From a checkpoint of a small mixture-of-experts model trained on Wikipedia.
Size: 11 layers, width 128, vocabulary 8192, 5M parameters.
Below are experts of layer 5 (counted from 0) of a mixture-of-experts language model. Rows are named router (the router's row for the expert), down (a neuron's output weights, with its number) and show model dimensions 0-63. Each number is 50 + 10 x the weight over its row's rms, rounded and kept within 0 to 99.
Before each expert's rows: "comes before" lists some tokens at least twice as common just after its tokens as in all text. This comes from a sample of Wikipedia text that the model never trained on. Tokens count by the router's weight.

# expert 3
comes before: " |", "|", "2", ")", "1", "6"
router:35 63 50 48 42 40 43 69 43 44 48 53 41 53 59 41 52 44 60 62 47 54 44 46 60 31 40 45 58 40 53 49 39 65 67 43 50 64 52 49 68 54 43 52 54 67 52 56 47 57 59 40 77 45 56 53 46 59 48 61 48 63 45 40
down0:51 50 54 49 32 33 66 57 48 46 49 54 60 46 70 33 50 42 42 41 61 37 46 44 49 61 42 46 67 43 54 48 38 53 54 41 38 46 53 39 54 57 69 60 52 25 60 64 48 59 54 58 46 59 54 49 37 59 57 50 44 60 45 46
down1:52 64 65 56 50 40 47 65 37 43 48 43 45 43 45 56 47 54 44 42 56 46 44 55 51 70 41 47 54 57 37 40 63 61 52 72 42 51 41 40 63 53 61 53 50 44 59 54 65 41 59 33 50 57 41 60 44 75 59 43 52 52 51 45
down2:33 63 48 59 39 37 43 43 38 53 58 45 52 48 56 53 47 40 46 51 67 58 44 53 46 71 47 45 50 46 46 43 38 50 65 55 48 29 50 59 61 64 37 52 45 45 63 52 29 68 53 40 20 49 33 58 54 61 51 69 42 46 36 64
down3:42 28 52 46 33 45 46 47 47 46 29 47 45 77 51 30 50 51 61 42 56 54 41 55 53 44 50 50 57 43 49 47 57 51 53 27 56 43 50 58 55 46 54 36 75 46 45 36 51 58 71 50 58 60 48 65 48 57 66 54 51 51 53 63
down4:59 44 50 62 48 66 51 59 45 54 48 46 43 45 52 61 56 51 36 53 75 52 42 42 60 59 45 69 47 51 58 59 59 50 48 51 54 42 40 44 37 42 49 34 46 61 51 67 26 51 38 47 51 50 28 49 29 32 74 43 48 41 47 69
down5:55 52 61 35 65 44 53 49 53 50 50 62 31 63 58 56 19 31 40 57 54 57 69 41 54 47 51 40 65 49 32 50 60 47 54 56 46 52 55 53 73 43 37 56 52 37 60 44 37 34 59 52 45 68 46 44 50 49 43 46 40 46 55 50
down6:56 43 64 51 49 43 38 63 46 52 62 57 40 57 34 42 56 31 48 53 25 57 46 66 46 32 47 55 64 68 51 57 51 19 48 50 43 39 39 58 54 35 60 65 40 70 48 57 54 59 33 49 58 57 63 57 52 54 61 42 51 36 58 43
down7:42 51 62 51 38 54 53 46 42 51 40 44 55 58 68 47 42 49 46 52 70 46 41 41 41 68 52 43 54 36 51 31 34 51 58 57 43 75 37 51 52 42 60 51 49 49 51 60 43 36 63 56 39 49 49 52 58 43 39 47 70 50 46 65
down8:56 39 47 45 37 58 52 43 48 40 68 45 44 69 52 43 44 57 43 68 42 45 46 33 51 33 55 53 58 43 46 39 47 52 52 44 39 46 52 42 66 50 38 51 58 42 39 52 46 49 53 41 65 42 49 34 36 45 60 59 41 73 62 59
down9:38 62 55 62 39 55 59 54 34 66 49 57 48 46 46 40 54 46 41 62 32 63 48 56 56 61 56 70 38 37 52 59 60 38 52 52 59 50 43 51 56 37 36 48 52 47 59 53 72 58 33 47 45 83 56 63 32 66 58 38 39 27 59 49
down10:67 51 46 54 47 57 60 53 67 52 54 31 57 71 67 55 47 51 43 55 62 42 53 60 54 79 49 46 56 29 55 51 45 60 57 66 49 58 58 39 63 45 48 48 52 57 44 62 43 60 57 59 42 56 55 38 52 50 47 62 53 60 56 49
down11:42 50 40 44 57 60 50 49 43 59 38 37 44 56 60 62 52 49 59 46 34 56 53 38 65 66 46 55 70 53 50 65 50 34 65 38 53 52 60 46 58 58 51 48 66 53 44 42 58 63 57 41 34 49 40 55 56 66 67 50 37 48 40 45
down12:39 54 35 43 41 41 66 22 49 52 52 33 54 47 73 43 63 63 37 44 72 54 39 57 47 31 43 63 54 36 68 45 57 76 41 57 50 65 39 53 59 59 53 54 51 50 50 52 59 51 35 43 41 45 43 44 32 42 46 50 46 45 49 50
down13:50 54 41 53 68 42 67 68 53 40 43 62 55 50 57 55 52 51 36 49 67 55 57 40 48 41 49 56 47 39 46 38 52 48 50 55 43 79 40 38 53 54 51 73 51 55 56 35 31 58 40 62 57 52 38 48 35 33 51 49 50 44 50 41
down14:40 57 56 33 55 76 64 52 36 60 46 49 61 41 78 50 62 63 52 48 75 44 46 31 22 57 35 54 47 48 60 40 43 61 43 38 55 43 40 49 53 47 59 58 57 38 58 67 46 41 38 61 38 38 47 33 45 54 54 47 42 56 49 45
down15:53 35 48 40 48 67 55 38 52 46 52 48 51 52 58 58 45 37 45 40 49 42 62 44 39 54 58 48 71 65 44 45 46 51 52 39 55 49 45 44 59 60 49 31 35 32 41 32 67 37 49 53 35 46 62 40 51 39 56 47 42 55 37 43
down16:43 39 49 52 37 56 59 38 44 37 45 42 50 62 50 66 71 48 55 63 46 30 49 57 57 49 64 32 49 52 52 59 51 48 48 52 82 55 52 55 48 43 51 60 63 31 46 47 63 49 50 44 25 44 36 46 45 52 57 47 36 45 45 56
down17:66 43 45 58 41 28 39 54 52 59 33 36 60 57 37 61 70 56 58 65 40 46 51 55 58 51 59 71 66 42 48 34 37 57 31 56 57 44 41 55 48 40 50 43 52 31 49 54 66 67 50 56 55 81 62 55 39 42 54 36 52 56 50 29
down18:50 57 36 65 54 33 51 66 47 49 51 46 39 58 43 56 63 51 33 50 53 52 50 66 57 32 27 27 50 53 59 56 19 61 57 52 42 69 75 62 49 43 39 36 39 63 39 43 44 63 40 47 46 54 53 42 56 41 24 45 60 51 48 49
down19:56 56 38 40 54 56 47 48 57 38 46 47 58 50 46 51 34 50 28 50 49 54 63 53 37 37 47 50 50 49 49 36 45 29 44 52 43 66 48 64 41 39 40 53 49 58 67 58 43 55 38 53 60 35 54 37 54 46 36 50 58 45 45 51
down20:61 48 57 48 53 48 29 61 54 53 46 54 58 32 28 29 55 37 49 57 37 52 51 64 34 65 43 54 48 69 32 56 34 52 50 51 54 48 59 46 35 45 43 56 42 43 34 45 57 56 41 52 43 43 50 58 44 47 34 35 47 46 62 35
down21:65 45 61 60 38 54 44 65 49 44 60 41 49 56 44 64 65 57 37 43 47 42 42 40 46 44 50 47 53 44 57 47 45 42 53 36 57 61 41 45 48 42 51 34 26 67 38 61 53 42 59 31 40 65 47 53 59 48 42 71 53 58 50 49
down22:62 47 65 61 38 47 42 56 52 67 37 37 42 47 33 39 52 37 65 40 56 49 44 45 55 55 52 61 34 55 66 44 52 67 43 51 57 54 47 68 46 29 49 58 44 56 54 43 50 70 37 46 48 55 55 38 51 44 48 40 48 55 56 45
down23:37 60 63 49 48 51 38 51 44 36 55 40 62 54 47 55 42 35 44 67 33 64 33 46 42 49 60 32 39 69 59 65 67 41 55 54 47 53 46 38 48 47 41 54 48 65 39 53 58 71 61 38 54 38 52 40 48 51 48 50 46 53 42 38
down24:36 58 39 50 62 48 58 55 43 49 50 41 52 37 40 49 32 45 65 42 44 48 42 63 43 53 66 48 60 54 46 45 50 50 45 33 65 69 52 48 45 40 57 42 42 55 59 46 50 50 41 67 56 66 55 57 58 55 55 46 25 35 77 46
down25:55 51 61 59 64 53 45 44 46 69 54 59 45 55 48 55 49 46 50 63 47 53 37 65 62 42 42 71 52 43 58 49 52 60 41 48 54 55 54 56 60 62 46 47 64 57 53 56 65 51 60 57 77 68 46 48 51 51 46 52 38 44 52 56
down26:55 61 27 47 47 42 65 49 55 49 36 49 36 55 37 52 65 60 31 63 51 52 32 42 44 50 45 59 54 49 45 35 51 46 50 70 63 48 56 62 42 58 50 37 47 50 40 40 57 63 71 42 55 57 57 51 46 55 56 49 41 57 52 48
down27:32 50 63 60 40 69 48 47 75 24 47 74 52 48 53 58 49 49 29 53 53 49 53 49 43 56 43 49 47 47 48 47 55 41 42 62 45 46 33 54 59 41 44 54 65 54 39 57 51 58 54 34 45 49 47 54 51 48 41 43 45 53 40 46
down28:52 51 57 37 56 47 58 60 60 64 33 64 45 59 50 69 44 42 52 40 45 69 65 58 63 43 54 62 48 47 67 54 53 45 59 60 61 56 55 54 51 55 53 59 60 45 48 34 54 55 44 57 54 66 41 62 54 54 46 54 44 53 52 51
down29:55 55 54 43 51 37 50 56 56 33 52 45 42 40 43 27 40 75 67 28 47 66 47 46 60 58 61 47 59 42 45 49 73 64 50 59 59 51 61 59 46 51 51 61 66 57 51 53 41 42 53 56 38 43 54 56 58 71 47 45 51 60 60 55
down30:47 52 48 72 48 49 57 43 51 49 53 56 59 46 51 35 51 50 40 53 65 53 42 61 64 53 55 58 51 47 62 42 60 36 31 40 64 40 69 54 30 34 53 26 40 32 48 57 49 45 45 39 33 69 40 64 50 54 65 51 46 58 58 41
down31:47 44 57 62 33 53 36 51 60 41 51 56 53 61 58 52 40 52 42 44 56 57 56 60 45 45 45 67 38 58 28 55 64 43 38 49 49 35 28 30 56 35 45 38 53 64 54 48 42 55 31 50 58 46 37 54 60 60 47 41 62 58 58 37
down32:60 40 25 53 56 60 68 42 58 53 45 47 44 34 50 35 66 61 56 56 60 29 36 38 66 60 50 48 71 46 57 39 64 46 55 47 52 51 46 57 45 51 65 68 42 36 39 46 59 37 52 43 30 35 51 50 50 40 51 42 45 39 64 42
down33:39 45 63 44 41 57 49 55 49 52 57 67 42 66 64 34 38 48 44 49 57 51 35 40 37 41 34 50 55 38 48 50 63 67 37 63 50 47 47 45 49 51 57 43 55 37 44 52 36 48 69 52 39 61 57 56 66 52 35 46 59 59 38 54
down34:57 37 51 57 67 52 43 48 61 59 22 35 55 56 58 60 36 54 35 38 54 48 38 43 44 45 41 54 56 35 53 59 59 44 50 46 52 43 50 46 63 46 58 53 61 38 66 48 50 36 36 57 44 65 61 61 63 70 50 43 51 58 54 40
down35:53 56 47 34 62 55 57 45 57 60 56 55 50 43 68 35 41 39 69 62 64 45 54 37 49 32 36 47 52 38 53 36 47 52 58 41 38 48 54 53 62 61 63 47 59 38 47 41 44 50 53 62 38 53 45 55 43 47 49 44 63 50 49 46
down36:35 62 51 51 45 40 53 41 36 27 50 44 43 52 59 58 56 44 55 61 65 52 70 58 46 49 66 34 54 29 57 54 41 42 48 55 44 51 53 66 48 61 46 56 43 51 67 51 41 60 72 57 43 62 43 43 48 50 66 46 46 52 46 40
down37:47 47 64 60 42 33 54 54 61 46 55 49 67 32 44 48 53 43 64 42 69 58 63 41 54 54 61 52 58 65 40 36 39 73 55 51 55 45 58 38 48 34 67 46 32 63 46 45 41 54 35 48 48 68 55 53 51 59 61 52 48 53 67 59
down38:40 44 55 46 45 63 35 50 45 53 58 57 27 45 40 48 49 51 61 52 54 53 60 62 52 40 58 56 46 49 50 34 57 49 49 47 55 52 46 53 65 51 47 34 60 59 52 57 50 48 41 34 45 70 54 69 40 49 49 58 62 37 42 49
down39:53 55 29 51 51 62 53 44 50 33 44 44 49 31 61 62 61 60 37 32 49 47 45 52 62 60 43 47 57 16 44 31 48 59 57 48 59 41 56 49 59 49 51 52 59 50 53 34 44 39 46 55 26 48 53 33 59 48 57 44 48 58 62 60
down40:59 55 36 43 48 63 67 62 52 53 54 66 46 56 46 31 54 57 37 57 57 47 61 40 41 46 42 40 45 52 50 49 54 59 32 50 50 51 48 47 43 47 32 61 61 57 33 37 59 40 65 49 57 34 60 30 56 54 57 56 48 54 49 38
down41:43 59 61 46 64 49 50 60 56 40 55 54 43 35 52 39 41 39 37 59 39 42 59 56 57 52 38 54 59 50 52 48 51 68 32 68 60 50 44 50 66 63 50 58 40 55 34 40 71 65 40 39 48 46 55 59 29 43 55 50 50 41 58 50
down42:43 41 47 49 52 50 47 51 37 54 60 48 56 51 38 31 33 63 46 40 79 57 42 41 29 57 47 49 64 38 44 27 36 75 52 41 51 54 55 50 57 56 46 50 47 51 44 49 49 41 62 79 34 56 39 60 48 41 35 53 74 56 35 61
down43:58 49 46 54 51 46 60 47 52 42 49 45 55 70 24 63 42 53 46 70 68 54 46 58 39 52 37 51 62 42 41 51 46 31 46 69 44 47 59 41 40 46 51 61 61 55 35 59 45 33 45 42 56 46 56 48 57 47 51 29 57 63 58 60
down44:49 75 46 41 49 42 34 56 64 56 44 29 58 45 34 67 40 38 36 47 45 53 60 49 48 39 43 42 47 58 49 54 48 42 61 47 52 63 67 42 35 41 50 63 47 46 41 62 55 34 56 61 37 57 40 54 62 58 53 43 49 47 60 41
down45:36 43 50 51 29 37 36 66 63 55 40 42 42 55 56 43 59 41 43 41 45 43 51 63 50 52 55 53 54 40 37 48 42 64 60 37 43 40 47 56 62 57 46 50 49 44 42 63 49 64 30 41 37 47 46 52 55 68 29 42 44 57 52 44
down46:36 43 46 44 57 41 48 59 66 60 52 37 42 52 60 52 37 44 58 38 80 25 49 40 34 51 53 54 59 33 66 45 41 50 49 46 42 54 58 38 55 47 57 53 65 39 46 56 50 50 42 55 42 55 52 52 64 36 49 54 46 54 56 54
down47:57 56 50 45 44 50 56 52 39 44 63 44 41 60 47 61 40 46 73 58 43 42 45 58 44 58 44 42 48 59 34 51 54 46 49 44 45 57 50 57 38 39 44 68 50 47 50 33 42 64 43 37 39 46 38 48 46 51 62 44 40 63 39 33
down48:66 39 41 49 59 45 54 53 64 53 49 38 48 70 39 48 36 35 62 64 41 46 30 54 41 39 43 48 56 51 49 54 59 18 42 64 41 55 45 35 52 58 42 66 51 39 36 49 45 33 46 59 59 51 66 56 43 53 51 46 62 46 44 60
down49:42 52 65 52 53 47 59 46 44 61 41 72 35 57 39 41 33 40 42 38 45 48 62 57 43 57 49 57 52 49 51 51 58 64 57 42 54 77 59 47 50 36 49 39 25 45 61 39 41 33 67 49 44 52 50 44 59 29 45 41 64 48 56 45
down50:58 54 61 46 57 37 71 70 46 51 49 60 62 44 63 64 59 37 57 40 60 38 46 57 48 34 55 59 56 64 40 56 72 40 46 51 68 49 41 61 52 53 51 67 49 60 35 44 63 39 69 44 55 47 66 52 58 49 43 49 54 53 43 68
down51:54 58 42 38 66 58 75 41 46 49 47 68 58 54 43 74 50 48 49 25 49 41 59 55 61 54 61 51 46 51 50 41 37 37 70 52 60 44 65 50 48 55 57 52 51 36 39 53 36 49 51 63 46 50 57 45 71 45 53 41 52 45 45 58